From a checkpoint of a small mixture-of-experts model trained on Wikipedia: 32 SwiGLU neurons an expert.
Below are experts of layer 4 (counted from 0) of a mixture-of-experts language model. Rows are named router (the router's row for the expert), gate (a neuron's input weights, with its number), up (a neuron's input weights, with its number) and show model dimensions 0-127. Each number is 128 + 32 x the weight over its row's rms, rounded and kept within 0 to 255. Numbers have three digits each.
After each expert's rows: "gets" lists some tokens that make up at least twice as much of what it gets as of all text; "mostly gets" lists some tokens that are sent to it at least half of the time. This comes from a sample of Wikipedia text that the model never trained on. Tokens count by the router's weight.

# expert 62
router:125086131149108129102123155176088126067101106147105112081158103181108092120093138129073132110161098156071075099138082109155108139166125169188141128165142157091127150138156182180130115078142169139082129112063070110151112130071167074100176122124114096172109071105088064143114120133150178111141101116080152127180115131124121166117142155129084096100136149158117216094067126099127145121096
gate2:143164127181148104118218123130134099059146127138142162122150118138103126155154140129132125103195117179141092110071102155130183131127149116138136177113133200174116105149144150116118085114122195119120176116079157173150097115149159136148202175072068067182116096085117130170162136144120097131126141144123119098126123146074138134073065101124123110113134114112167203070103146134084133099176
up2:104114147106221169112089123187132153110129118091131116128095123114154109114141078128090063109162118140067112113180146145085125097145093126126121123119105147128144115075089151118159070151121139125161158119186118071182140107169115163102160135144148102165124172177126117105140137054148155162163160146060155107064134117121109070033153096161104118094094152167099166094113135126158081144172
gate3:109064153114198127124185133137178125080125123181096143105113143136122112106104082068135099094111155145065114122107166094146107134153115119142090143146136192129136134127132159140213094112123112148140143117114100123167175114114116090080133174123178152179137109118127139141122105105220214147139093121088090066110101134134147146121145124164171142096185121147123123060066143171183112072115
up3:156073139068110108131128104134182132139090094129084128125106091163078123147144178157138134142153128142111110150124020103122055139137140136108120062101151111131070126182171081143165163096096124157102156091158171075127128167152126134096111144160087162139106132123099129119078112105088110132135149167148127113124132170119152173071047119114120166080107130130211121150181101128107101156202
gate4:115162122153161142165194186187082141127146099135148152119158151100136113124200107153095090175085139130080086103210145088176119070151096185080095170130095147164157099074087128126104119121088105148090116121147112150137146121177140162122122194102141098132092111086103104122184149090138127031139136115133123117099111102139102172115110087133124140187095127122127112097189159127108127188144
up4:103085152190157067132119111159194141128200077097133176168171154135118096124093099081154127099130127114127111161165182186107090163147121118072113108130095176113074136156117116077150126128121090127087110156086126168149152104162084098197125164116106115190101136170115133150113117199138102166114160146173089139115126158186105093152093078153195139130089163145128147120083128106106105098155
gets: " ", "ad", "–", " t", " ad", " stud"
mostly gets: " ", "ad", " April", " stud", " ad", "–"

# expert 21
router:151111129129111116099085054144112081131144100102104108119133127118197125160167103202112157138112142158136123149156120080140128047125123172109110154048164193117141156195138132132097115111139135125121152116145128202093125113144140112122111151140129113074156089152123174124155109116128202121098096172131112123097127157165126128137078123097067141096011143169126071164149099104149129154189
gate2:189121130150145158114110187149185117092117150123156150182138136087165131152184070118122122147106153092083137140128118090137088096102157103125143109109143058105071114160135158168123167066051136104107160181121114181086103121154109173113168095097184147145097100097123205135153113084156104146096106159096107118153162111162158114153103149152121164136089100130114091124038093162076110164121
up2:158141120171076185122096079131147132174104176160141098114105136107171130131096158122111175097138159144059186144104147183187139216151122117085151180118144162149197113116122107127114113086110127159127149136152131112160113132090137180092116119180171120103142139103172130152118130087114180133147104170187188136109095170107168098150141113123145098223153158119103128132147059149159075102138
gate3:069132168160133150171050165122122098137165115127078093078079116131080182185126118168124134167181146092114126124111134136105104107089180123205106142091103135129082152091152155119118147111091083151102185118157063199170130099125208110200156150102147107082094088143112160131116126157107136117163161101137152110137144120191123181129139173110140074145121147089122129132097115152150112108097
up3:138149167182101121113135117156124084150147155131143141130146107141139104134132139153144139143106199104143147114126077151125123102118205211101124085132111104129148139122132107168183101103136119158082147155152058173128150147143113176116155070144130096174055136046081088160139072101109122156176061139151189135087142118152149052125091167149119118095071078139128088084144104097091115120102
gate4:147136165142097123144125099206135108180129167143149113104157165143143126146116042193122117120157103150089101099070123125172126080147206147085134199078172116141077101196143192153156134134137100140115129124122166179134111126160156146135160125145138117077035112187135115130103193132141124091098098139155159136121153093073110111161116116115181127076131158133173134151140112137133100088091
up4:106057148188175162119096119098104132127133144102154142127101165089097156112115170175148151120109123097077123108160045185173139104134099105163125116062121141104077107127119173129118157181146148081064143106122108068108095134187119121091099123146132178118149191138119133121130119104079086069133159119153092162133112109171089129138105121093114138136105094128151049173146175108073066089153
gets: "ro", "y", "ra", "he", "re", " E"
mostly gets: " She", " she", " ro", " He", "ra", "orth"

# expert 11
router:137113145212102104130156148097127111154060154103130118138154137099121191172111132090140135110145155115162134151049099090123160065100114124118061103096147134065184116087127122108112133075153125191148106129125145124138109078094115162115120168176088135141164053084152172132118186127099184130117150129154132113119116172187093064125137159108146154194119144119131082124124094142089186124080
gate1:152108116178073120124132118141131177141102133213151161074169125209109125138131117145155107135124142118120138099124097161154117136121147134051137058137155136113179171134121090111155154120098118156094157069097179112158116138106064088155095187204087175083128147144111121133096094122161059157132151096171150122156104094088108148096131137133166147170129152082169103083163083153105175093117
up1:126103110102130155103205136137152140142191131160117162198133113110099168113105134123125109136135147167081108205126124124128118119151177089029112130113081140134170175104146102122159180174127119139114138065082133101120078092101181138173097172079063176096138144177151121151134136129119058108111098107193116147086135146142132125118151128168149115115133171101074152132115053128125137070136
gate2:167109176166110121173129077121163119140151169145067091129119159106140151143078149110179152123133102083092093128106127113126181079104142143134144086145145059160158119149153121048118152094137110131104089149114189140093102137076114087119126111121115115140176094127076084178101122089127130110139155122145081127111199102139097068114139087148111114146142162221183088046160112164091158130111
up2:137035192149154114133154107153168118137065091122128136129106180161103169080160141130113144136068130154075099117163119082119141138120112114113156091125088094073128113114071122112079070073140108101105106133122124108147140101105144188174113097088114167178140174098186125123091177212104164170121105186146106134147128128124158098085123198144183163154143131149147124119099121170148105089111
gate3:111136116147097118132116116119120177181186139128136172128143152104120139137098122090121115171116145112123129122168116145098126085098198149135109119130133156186138174153118086082110157152087178110008142129032103116175137113134112137142094118141117146101119023159073138142158156132151146143133156135200178172177150105132183105073132128107121159159164135201131153107114105140138168108140
up3:094126152111174176090148120123167146138141057128139169097069097220090135115117121078125198117131109177125142171149163117168102125120174141175119101139120112178096110104090159163129103218101175115146162135150178128153123096145142073128094134087102121075121124147161153131169093157120110084209150185115167142158183135137163117163143063153118158149117138146090137106132110114115088142166
gets: " a", "st", "ut", "x", "t", " an"
mostly gets: "193", " cent", " Aust", " a", " this", "196"

# expert 57
router:143176104155146139109103163120094122079155111184121108132105081135110162127133152126129119156113051131103065097135064134086105081176137186148077159122101196124130159190131168104136081162162181070126142116096103122068157141127106166135153066101143108052162098118176114099103131134097108179154163081157109143165100121143128101110151161101112081113142127151127175151125106126054169141089
gate1:108102119202144150119115125121149145135139203217111132107073115094110132141144125076138104118128095158145120168107111117068102142188139108129119159076054116126155122150169141117133088100123145164197170104124194141129143126122148128160137122124157162141136040167199169074125152118092156130155209139132107105136159119091165182150158140134152096171182075143100129155131127107121099184140
up1:058114103155157146072116125142178123087108134135130115160119143068107130091098103104127155125192093136121114162133150148119152082112139142101091141184164062176106103090195090124071115123087136151076159130126152101118123180130186143127077130058063178133071165121129141153093122168161130101118067140144099150168131092145105078151125195122121109102163142121136160131157128180199134084126
gate2:125170110075130123103127090111108166050189138188118089116149084106108166149160088140145093147118094158150101132088121111126203100158120115170085122146134142149134147115118191127099149155119182099181188165140100137070071164131142095103162159165140058167131146124112122126204110077135122190165155149134126117074097171166097121063150153128107114153152131126119143098087117144115097132059
up2:101132119071144142124138118115119128103121147155155096130145121077125094126173174151157087129158091094140078142178137142140190173123034125143091123161099108102107097135118145104097090139117186153061113148120179108138088113155080113178110131121094121122064112148064148097158155116121081132138100171137126104122169135130079087164103136150088117177091211103158213147096144054147095105129
gate3:095139137099143215140158094171106171070086135140119117153114136119158137115131105152126116113119111141115130154122130133082101116158102077171117069127087248105110117119211172142163101141151141086128160129134177096153072144168102131103116090097144141072122116141131085099133154157115126163186154159141080183115161101104092109134112163066095120171105105119132091087114048133082132101103
up3:164135130080133118124156139130138088102161179135101135160113151152128089117182107088171134124077115079100100119158110093179129186058122083107149152156141131101078155162058104073156145124114145093114151149112073154134021122141126177145138079166132171153129113089103106205085141178082102134129119173104138164121144112145126138165118184134124108105148102109158134115197153080143153171085
gets: "an", " n", "ill", "ay", " play", "ack"
mostly gets: " play", " would", " film", " includ", " us", " n"

# expert 50
router:149073101158069175150138075104086138145177139162132120155178127121129195094095115195143091173111095056136154109116115081154133099110133104139167156133151153162111120112111072126102168145094129097138075148110144153156125090101097142112144103116144188148188157135210141134095108124139161127170138163082142176102114088157090139107183109121177156095136074030177159123123126136144111124111
gate1:175108082151129145132099105111103135086151126202124234155169123120103151178136107112108095119142138185143137151123134154137111183163087080139136105124130163131155140114123108177170141069126153073138061134189058150156144098188122097108154109081113161177085098167103140096104097114176138196083131142147106083110101089149107119158121122062134134157132107083140165152085166141157136107154
up1:083158088152151086113116099186122142125133154065160148140117176109152110096160131106107060136141082120146146186161120156145095134060099116144181106172107111129091164154135129110091076141123114169073154175055178071143097098105074214132133133151119153081107127122142108094149102131157118155150140086126164163110060127135149134082123119151142174159134135194059089161123110120130163149162
gate2:088104153105141085072117091131106148137102109118119086170192148107134153187143126137140171057065115125190140138145086125154080145115138161078101192128129102092133128169047151152117120100140207134111087169124173109122076110126102136099123159091159166111150109110125179107173109096112133151143134108157124183106148119128159183115161173090242168158147111114160148132137129106139122162126
up2:123131187112113138156087131124137172177093118125141196101128098076192125117110122204200137088145096141116122120147143103139139125128123092181158141135052099149123179175095114115115162161175127125128208178174116082091085172174143135135200165099178155125139132124134155137141157177127107150138136130111097165107133065136182157163164189170136131119161142102078171130134124084099117136107
gate3:111136147150145119176135093136064153121108097079118107170152146099153140046109153145141061188143108054144158159123161139142103155176113162140114095058151096077137163160176133176059165129139167135071110053155074100142153110147148150130107108147104114136123128106176095122132140163188148135160098113106062150084136121108159163074134146138136181167170170166117120131125147078147120127145
up3:082147152218144152121086126123104137137147105114118151117090135117139195077123115154123141098102137109114169136167158127098119085105165134131103138090146129174115136172153131143174094152127164129069155087154189132168080079058149149194060140086092171118115149065086146130134153132131157102124149119155158148138082122061094090101178160080137132148166108164148068139113095050094119116143
gets: " the", " a", "'s", " an", "al", "our"
mostly gets: " the", " their", " an", " his", " American", " two"

# expert 49
router:109098121127134145134134112130139159154128150183108129173122142136129119120171052085165148115165121189140161191132098173100123098116162106099102112120194175155099137087114141144087112169166141171108112133131117112108104092111163107094136198058103188129146114110135097073088177140107047097141122064180150131119097096135124108101104179147093197169168156081190148128138136132081130089094
gate1:122100122092124117168120113106077165160127103100111137167124176093177118105190099163130099139130098135144134169080054133140137151124217148149144169145122163087144127083121170144116118137097088117146054097111152145093101075168136116068128148148132161175053119087090081132143138110152045148165101109154095132137079095139083133115144182095130160152204152117189136105140147171128107105147
up1:139148135141142126121146136115129095112155179101141085170128148128138139109159081114133131090112176101115089049094188162081059095174144145113096148126107124093142094162179131138120133200140094121164161115117145198073114120110122141125194121091130126141110151133190145068125176126103135117142103154125122136101116159034171172143120155117185170094141129109151199142118038172147136088143
gate2:164162127060130082109135101113161145078144142171086128119132105123097163110170111095113087145147147165206146182181080123179079118163103075130127175126075125159169110138125144121168151108134120185139117164138104103108161081121138084166125111103130163151122125125148108143142129133171057152166106173070139128128100127116199186123122110119079155157129151072181164163161185089129055114120
up2:177179127128145172134100164136129123090155073105093119092104176137083143166180123058130102109106101114253152152081129125093147126166159137108139143168156114199119137119113132123097122140086145119087098119165127132141078132193088199154185094135184112111125142117074141112118136123154124101141112138147125151179110173165161137166115115169078093146147190138117136074131073129123172140096
gate3:189186126130137108118147084103110106168139170158142156095083154112128111128100148080118131117132113114203102132157150132131143105102179090097166160044203151070121046149167144108192168115140155169128101116138094159129143117133175135115147150111192189089071120150101100110127157119116119126201147089163166119116113161134126097114106114151105089200119087121154142102092141149070166115102
up3:103159123111082072163143129147082111057131159129122112128170151125143149130093209093098168141139134165136090141106099097149139146136113135119155184115134134158212158142153063116126165138130193125177036110100121103144132143143083197183081113116131143108148105129097128160156129108141197109074067142151150095156127128091135122119164154178145156146132093114122179117149123130125061200159
gets: "it", "est", "t", "ot", "ist", "ast"
mostly gets: " elect", " act", "irect", "lect", " serv", "ject"

# expert 52
router:149112116156136150104162173209118126156123091166077140107159099130141093100180128122129170170125139105096136088136138081148096125127140150131121103101154128077211115155102167161086107100147196170098111136046133109144142128066167110084137140150103104090073068125087077135119169168173166116186126114099136144132135079082196224121121140115132154125140122148116138098101118138097112085112
gate2:120117218097082142129165125107162051141129120177128123102130117116125107087113111078097161126125106168106110153100060140054116144142126180133126150061143094129114098160136094081154106099156157157079114165109189106098120141128105140131109134169115194132141114140139140097118209072170147050194127128058155107119128177129124167091112145120140152140144052142147110161099110171113108128120
up2:110137073131102099147173179093154143083141107139118055104085205167164140098139131113154140118137159104107077175108122129115171103160183202083123137091138168107097085128136134117138113139106159142137066126183119125104117158155077118174151122091112165111086152135074119067086123134138178064152081123098118148152119121159154146106118136148145076138117044086137143162089143163130117195176
gate3:178187101116116173119124139079105109140110169153115163097148175156096122087136118048127055183123120122109108160103128166131148117147151125148076144146152163126147114146073135164106192154127098088110135137097159113110122064056068144162158144222176108099126168104105121120112143107154124060158086114079134121124135101140082152112141118116124128160112138049166156151062134184112104130114
up3:113115140116080130108134147080145115072132097131116117102113174188145058147140151149103105124150114154125090133157130160120124119054094105125157093113134171079081156117113149148219130173136079091156139198126146113096177116101104103137189054129148137102122094103136093131139114175072152153072140168140107113143132116134076169111118167136160089061160116160089145125175118157109039088128
gate4:085124075112152100160072134149173087166152144169060134080152137118155062119103108151146109168074110155150150118094160134117106111129088127117126120142168078108119085050151168138073113162101113103072175105115105100130158091062125118125133112085140040071147143146136108129118144084106082140201124138097145099165128127114067191098122054160133144168121134104120137110146165175112132131128
up4:122068082156126153106173137115251107140148186167132147091095157160164103125082110170132147159154175108131169140136183111132178137156059149132117125092080124126190066127138151100140099120150154152197107090111106136118145138108095163094129072107131086187161113159114075143126187120128118122147105143156125101118162093138112103134185143140103139132159140176123125164130168206107109161148
gets: " ", " w", "–", " W", "201", "202"
mostly gets: " ", " w", "–", "201", " $", "198"

# expert 1
router:073122104113132092158230098112171111173143076106131147160139100154088095155179159124159102146183139176139173175140129205157096150108172148148163094131142084162117119140145092144182160114165086116109147090139133107120185106083134149126101089097155133159124162049099080150167101082107102088170145098124150079141163102077140151159118162104111078107105122130110168090092101129139105144162
gate0:151118119160098164192139107072188171096151163110112130087120125169104125089088162107106105163189092113156114127130106125134122142132140093161175143034144097134133164107117102148174186125137192129111110104153122112108162087118214162097149145162119197076138137070104122127096081110138143180146081129060167146146113080166163149121101118159108103160117103116108133041122108167119112115126
up0:153092149100163137106115044092111087152176088123119099099113111123087115068152123080116166167089132152153041100123153125122154109145084095100143140147109132117167079181161166152157152156188188111141137157159199124074136089165174089127118100143118137204112124129068102134121056162180135095108110130135088160127178134136143143097093149149115134089141132100179157131090154127136140081094
gate1:117073124176108069138096106220106093134122098197187157131108124070120106082155158151080136134187155131125141153152113110161145160135175146144130104139133161189145164129140125070111116147098101132070129140063168072166165114099155133122128104131111114078074119117163130160187137128092122089142214142145087143076135074165133120096198165128147123157147099101119094096119159107104136118121
up1:078155099151146122137122124122069038160098133098161096135109151123182147119097128117144130064118109071185160119083120134120135096081121100107099124093131140130066125222147117056158103086088177140127117121081181096138146090132154129099139131125157096139130096121122140159142112133147167085122162163137061088114115155145139182129115128083091169113151107161168108141034084132116165179096
gate2:098094104093110164162154116104212188140167174140122131122137141108129139139155183182162117125121173139093132144120175141129152185174165180160088195170135167122149115116118099134124137148175113144117153109101079123190118094123081179108154104109087132183171104104128159132166140120103127121151157097116084143108125067147134147109118077172099168131060070156111104064115119159216157119128
up2:143116103154113144095126102106089133113049127070138115139094135095161115146184125108050203147127129140124122117154066115106057045050110078141144158099098091126109162123081170110122150125143128121186178098170156180131099159173170121122074131141111133151145138125120101128136147138105097178123139185138141089077158100170161104175147154091134115137114124064108155097160076119117175119116
gets: ".", ".\n\n", " |\n", ",", ".\n", "h"
mostly gets: " |\n", ".\n\n", ".", "===\n", "|\n", " |\n\n"

# expert 37
router:126095111091097130120108139115103113141145148135138141138057156074188160135146127160136176098083109176172137145107196132163087090115149171150106132096130142113098102159142100175152135131117148156097089118118152165086058072068081140149138176125182104101103071103131166083117183112108130129083116173148150072064095127160209161105147089168154168097091159118104126132093082106142151150160
gate2:170161146126125103089183120141082129143131097120098158125133164099176097143159129169144136125119126166143049115138118088183084166070138111104148128087107107057133086118157140140203147183111141102195191117115100166151125118108088141138164140032182093147115097132208112160126165127134145144098158088185154079139189097112136121162099117122169109138138135164080107104115126107120101130085
up2:139165120150123166188096136142095159121122134119091140101114125168137058185104128154118139174175147196115113140141074169095167094100113150103146139101135091137117083123150175157120097189190118126124114056124164156139148108145114138109173135150133144157087137061157121089132176147161108117112134108125090131168160210146054203172124168127098144140144115087083101131159131057143090077114
gate3:104139121122071127162137121175104122095132160192169113116147139102140176117146129147159118123102114117107158138131204190164145116162137090076163131151127147151068121133155144200100109119054117177118122085108176165127120171096120045166134155109144150158116085099125115106090145080144098085105143159099116170103207149128135182120117116154144125122160123116116148088037043078122128131127
up3:121175156143132111072166085170156174120091141032112083140136135119140122123182164103159153069047061127102160156184140104129088192118145114133186139143156089126122149191145159085156144161140098125091161122116165129174130125181141148135111133136140149114101118083124158152179192140102134068089114122144104151143169099161148104091077109137088149148142112094142089122164074101106147149083
gate4:069114135103151124127098146094056139123125137167070138101089152103119153132180192219101184148118157150111107060079102097089050105152131149180155082109194090160133152144087133104123152107100123104072080061147153149091126126121106079153112142107124095153144115120165143100109140109168135159138103150090136159134147121054115159119139122186189140141124117064126127113119083116122162131115
up4:164117089103098129122179110146125084114083115113163093108141071113118099114138116170144124103164113106154130134185127099092163110195125130166075116121127140128138209174176129149067118099080087163121168103202162095162109120134144137160042144123069156111147162137124121142086147137119111092128155116178124214090094164186109143108060122138150070118098113126126201141159143094144120137141
gets: "et", "at", "w", "ou", "att", "ow"
mostly gets: " Aust", "att", "oot", "rit", "emb", "ou"

# expert 5
router:119142139112114093174141180166119150135133092186141083087155144177149133213145061119110106138136079129107118140090126094133166110178135059110118103127081178109136119083098159109136123171113078084109105111144128104100110112133127144217139152174121129128177130181120129101121073114122119133183155150150167065093077054189116102117147174157090095132112114088092171140112112174133135078143
gate1:177104089180131072163131143105131115131170106053148196099115192124106155199135104139119122137137110112164057128188130126076110132082173108153149116114195140117083090109155117099138152099109075095098163089088176109144148067107151169185142149095124188125186094122072110103134143152100103124139118118156136119153152124178113092118123119119175081135087177147137136114151130153070123081156
up1:152121106137142088094141167119098111085096109102113122092069172143107111066144164126133075070126118134137091095091082129106123147111063172089096148143128091115085141068165146110132162097149107112111157127119129111093141090150163155162144141193151162114134158061118108116094101180138121157149105128171169124177140179179149133028096164126175141163106154074140178099169135068151173126092
gate2:155181170122115063158129119127197186114175149092191113088176220161156107137123141099172111157121080120154138100132112094114156100135138152143148135175149144126118118155135156162155185116124133108134057156160127166115108130177126107110060154117129116116053115160155164163109103117166132147132115103093216120182140107176137101178139117095141087112151117078080120144162197147148128119145
up2:087135092175098099164151170132136149133098169130097113143177117142157147119143135151124108116158109198145105106140198119168122134124100107115138084122179114156136182108200154169097095186165096114159167097121196064183177086132140126136187167163153125107151140073095101088138106103080161108130187122091124150075075096186064168119123100107162107117121104130142110151150177146117163155144
gate3:093101153138138126109099172155106193128094084213162116114122158107170129150121096148183119126121118095071095154127165140089134117148070054103118057105153112098117132152173090157196144157193139098137131110117091134118128177170145104183139156124109177090084113143117122157159103168155029102144141092104095107108134093176120108117156192103077151142122091136111135104128076145128144158135
up3:145131093120106118123089120163165111124186112136143048133133151106129145098103107111094171190122141058065131124116171124127155142094063194139154126130156101108158088083179153129125143088104188112156099164140100124169139140121170088109057143103109113072132143134105146151107125121112137041132118144131128088124109116088143172136066116100094137185168136160125088140157150082169227150105
gets: "ed", "ing", " to", " a", "ated", " of"
mostly gets: "ated", "ted", "ished", "ered", "ased", " him"

# expert 4
router:157086094175195084098186122160153125128122103169116064113166144116119110116191169069163111111130109144147114108088122163076186162143109186106113069124161117144119080107110166088132121075100107148160118088192112091193161090130111095116109107142125114182113138158148140177101147090118091160113067145132169160096192084145125125146099077139136128084158097133140132169118151092128120117061
gate0:172161105135179121144174154100134149148129129118091144111090112021084140099159128135169085099140086107079102176106182155100139134132150150123129167173112133120096061146073167155107109135045110093164146128090127140132116077060168106108135124143111113145087143108117199135105123114093105136193107136112129180084155089107134117144132110147121079148088107162193217135155144117157122120102
up0:152159147179104102120148145134080131043177101163147127155111165108138183128115182090084157145136170084149146183167122100112166101139130111138115112084085130152141109092157191121148141139142103151136127164116174205171113136144142113119136102126167144121096155095147095073122127091152132115093126109044170209114157170103110148162084126122141113106139151116164133138093013138099079125150
gate1:109137081155129132070118111110157115136127110152150124125076168033117166152128185121109189164111085158141079103132168098099130099111142117151172127124142123178109151104127156143158190128101170165150152157157152129136133103126157110092099108093133118119107160161076076115177178076121085166125143167151116085135169161163083118089110208171128172140162029088094130090120112129133108182137
up1:123112127166138083091089174144108161124094120117119152187153096127144110123227138174091132132144110080100147120106135079091146092113142108125150067148126126075130126100120097168133107122153139153138057148130139112149147077117131195142174148072145118164110105114097190141106167171126107146181130188141135144141098174117057066174114116077151096110129131230175105083088125117146121114138
gate2:116139128136078131080114108100128128092130121149137135067155159125255155027117144139058099124091139096125123092067133124124193158146101093166138114058149098159151150153125117138134115140072105155141114068161077204125163091136086145187130135093148129113134160104123122126116169098134140133134142095159116104103157137095115144162155125150147092137114069145191127125120187089126145099107
up2:187167116177134187107132043132134141101095078145044154148047127157121071142150081133143112086120131110126163121100130161110128096131183111118136132122119096143037157127134112165155147107149094105100120111138158128085036132074123079105071127178128109091143058165151076100119156118126119123132115102123136134078171141169174138116123136108148105158085148164136120161185134108130126099149
gets: ":", " |", ",", ";", ")", " –"
mostly gets: " /", " -", ":", " –", ");", "),"

# expert 63
router:166086131159107176123137123171142107143143109143122081168143089129145125144154153108153138102145167079058043078116106121182118162135114167085139140134157186083162164153069082171166130159143089141133127150140134159157081123174138121104168172138144129128096111078082085119107191108171109133149085092100075182191178097151156162159080117142079131112135145124083134115108101092142146078176
gate1:150109076163093129123075097139141198114145144130118140096150131142099173106123134153086149082180096081082089152157099080110139092138153122095134128038076124153178100098125108142150131092127110159134112116135114163139125096174182172091116171090160148124157049087140110134093133066109111159144108188148137122100167127092093160126119201100063180109122092146088066078125102107148114122112
up1:190178157189070098157089092201125114093155158093160129139150079102106121141138132107102068058123079119111134124127176147167055159151115125107173154124108105145192106195146106141111135080144132181127152172163148108095133131144116128149151115025132084141161118162117133128126147147122130086088142075132115103121136171109115095163123111102117133154165127129151162194082099141174080114093
gate2:168060110175051126111054118156111135159132141152167143125092148162132158056116143173141180087087062114115141106107139142108138115108121097150138124088106159106116098104121102138104153084091130115118119119161151155142147162160138175104124112159096064076174109148043089154130133104099121157152160129097083143167147104147137107152127154109146123159140149091082111016159167181089138120082
up2:109204146154120097145135190167163170129184092110120116144194116206113046186119111170172149110177127097124138174149179168122087138141195125108152118172171120138148099121135136124116131097154150101096131126087160061132164099115081085119114185184123109121116126189175146099136132107122145171143147135157107114062121130151117141147164149081090121138153095164095167149144106128163094097174
gate3:155129101122101137179132122133097168122175170163151159186142125109043175151165121112086122134137114081059147154138089104128158133130135159137179122148115113128170144080114114134150142124101124090142089106129152201142093144195115153128127160122138087131122138138091140134146112082128101132131054160126205125133169097088159186166144185148100152211126081085147157120093173138211121080111
up3:071162125145144171117132096115186115094094149046083139178112085142114151183089139068136145161105128167159122086123092099106144075126145114160066141125167037096120149142171124140174146119108139116122174094131126135107113139110166082142192105136145077088137099140111157083091130101097163121152158129087125151152194147112101099149102104105127143182147121188134109087165142162157141202176
gets: " ", " (", "-", "–", " \"", "/"
mostly gets: " (", " \"", "/", "–", "(", " $"

# expert 55
router:128084119189153164127127115116093098146160080120134129117126180152176089133090148124132071208150172139163165133129186190133090120139129121128128116158129159130099126167092116145130132053124179162095175059113100159151143131193170170132130128129139152162145074164084199144136094163199163126112158093095153158128160114093117098149139135165135179136126142132213150085183110126099145107129
gate2:168128155097077146143090131138129161151138093098143154113117115127166147084108071144167136151157158144152093118121161088107112099098191138122100156120111072163206069168129124097133097143115169114163120102133060171170125144153143093109163166122165074127144147137135103130158098046175120073062126137168150085114153115087135113140138111122154178066134118099150147076147167075096160097046
up2:091118088162115127149079151121079167160173125219124065104127132070118157110123188132103133151135108122140147168138142111173183101120117140092103144139084155078150122170122153096130177132144086113147208117127135051104123071169112117091102188153115128091122120194143074193148113070118134108137191162153103128104136117176144125144127118090108094115164079124133088092160148145125136178163
gate3:094118173180123138151088128117090121166121061188117189138158114089064108067152148161153100161101160206137073104125117120130104132107144135155153142080147048120140123104172103116101087117128126168135133109161101170201136147178151178111110146148065125105166053099124163120135148083106156147149123096075109153082104132153142150090079157096120107139082138133165111080140136187114125159116
up3:150147157137148128138090156084094193153104126190150137164133113186127177100110139115138096183118177072146140156226151124126107198109185112100100112115117129108166097137162141123211123167123190146145111126095114128101112146078194165065201141136142101112121133162132150116122097137118075112142143123147114109127170148099121134125137105169086157150116165143195096078118165059126127162150
gate4:087135140084173102078129068151170162180154089132102153170098093115132089137100163165110163123166094173188121153119103162181149115074109109155125086122152152163124093144149198111155120080144134103121114110091161174168141170097155150163162160099100121097138092126141111168168082149131148125090107103195089129174172076112145085071142119138114161122107175122076184155158107127095086133072
up4:086075155153155111077137143078104145101156126106157147138160164086132100191110187147089097103153133120103113099159152139154149141127127094121190106113100063115162115139121110181137124097095080123113107155150124128193139149172099202148129055142103147121136060155158156197120185138147190147058132132107089141166117134139162108110139158140137138166124118099173141077105168093207128116175
gets: "3", "4", "5", "1", "0", "2"
mostly gets: "200", "201", "10", "18", "198", "14"

# expert 13
router:175107187148123145105088119103147150123147128089124149161126150153096180164141137122169136146058159101130068147192171066121104175114091124153119135148153084084124125108173097137171132148147141083086142095114188113146144106149137191076098068075169108150172126090137102194176138101096090161084149087118079114089155138138178122085112082168104157157146131091105132088119148115145079118179
gate0:103120124187172127180118080123125109118072107177108105121129097074089155112106142148189071169085105118142192157142147075210129174127117106142137092061119129107081133173143148162104131188097140098142160110199095109117142078086181102137170103123104147138090123110097124168114126135132128137095127106100083072106137150202148141154136146135185114158113084054115140129128122115148115120186
up0:132083151127081131124138090213154110096204068157148130190124149069090151092106156094175201147121130067141180154152098138160091080141144179113159045133140196111118098124115135151092135139147100153116157128141163120151122078131117136179116103167127127119156136129112120133133144136125140101140135122163067169124112128122112174128047095133133103142164116096068102157121100180201148148102
gate1:119094117122207077114132136116094187149149126178182091165200106118096145189146139184130105148149092123160093127142110083106142165143120156155120091177123173106129170121122115131134086126128132102085073089087117078117125145135127086101174114112114140094147181166160155151196149108154167146100138159104149132126144132106097128113165125125106133158079120110113164207169184128197118207186
up1:114090095172111108128138136142102102078151092098146185129015162034152169132136197090109145108154153163221148118149090130147127105141168115113109125142155172172119102110104190119135126111129178149122153090102134116150124167139130097136100175117084134149080104174133117136133152132085145154135139113087130130128130118204046110157130103099144120136123176152199126143083155157126156158161
gate2:118160119215149186170148117137153130159120087116145161130073142128151198126124148145078089129160133135106154153047104121119137158109117170133083057155129141134117132131166140116146133166142101117124137149170120166110117135043188109114130159144137147124125084112091109128196147107096080076134177065096109195118121076116119091081064112178211127109121156164108106106164126133113157121124
up2:151085129113119097146123084124156122059095097141165121127077106104095164156158113116152167180149158041178120152117146155145141139118110112082157149103149181143142148104151076162179111141123114103129124172109143162097162164204101085097123080162122171148125115084141106120167154070110085139119058110148124103130074112145179076131166131033095153120097136178132165151174145099091107111107
gets: "\n\n", ".\n\n", "==", " \"", "===", " =\n\n"
mostly gets: ".\n\n", " \"", "\n\n", "==\n", " |\n\n", "==\n\n"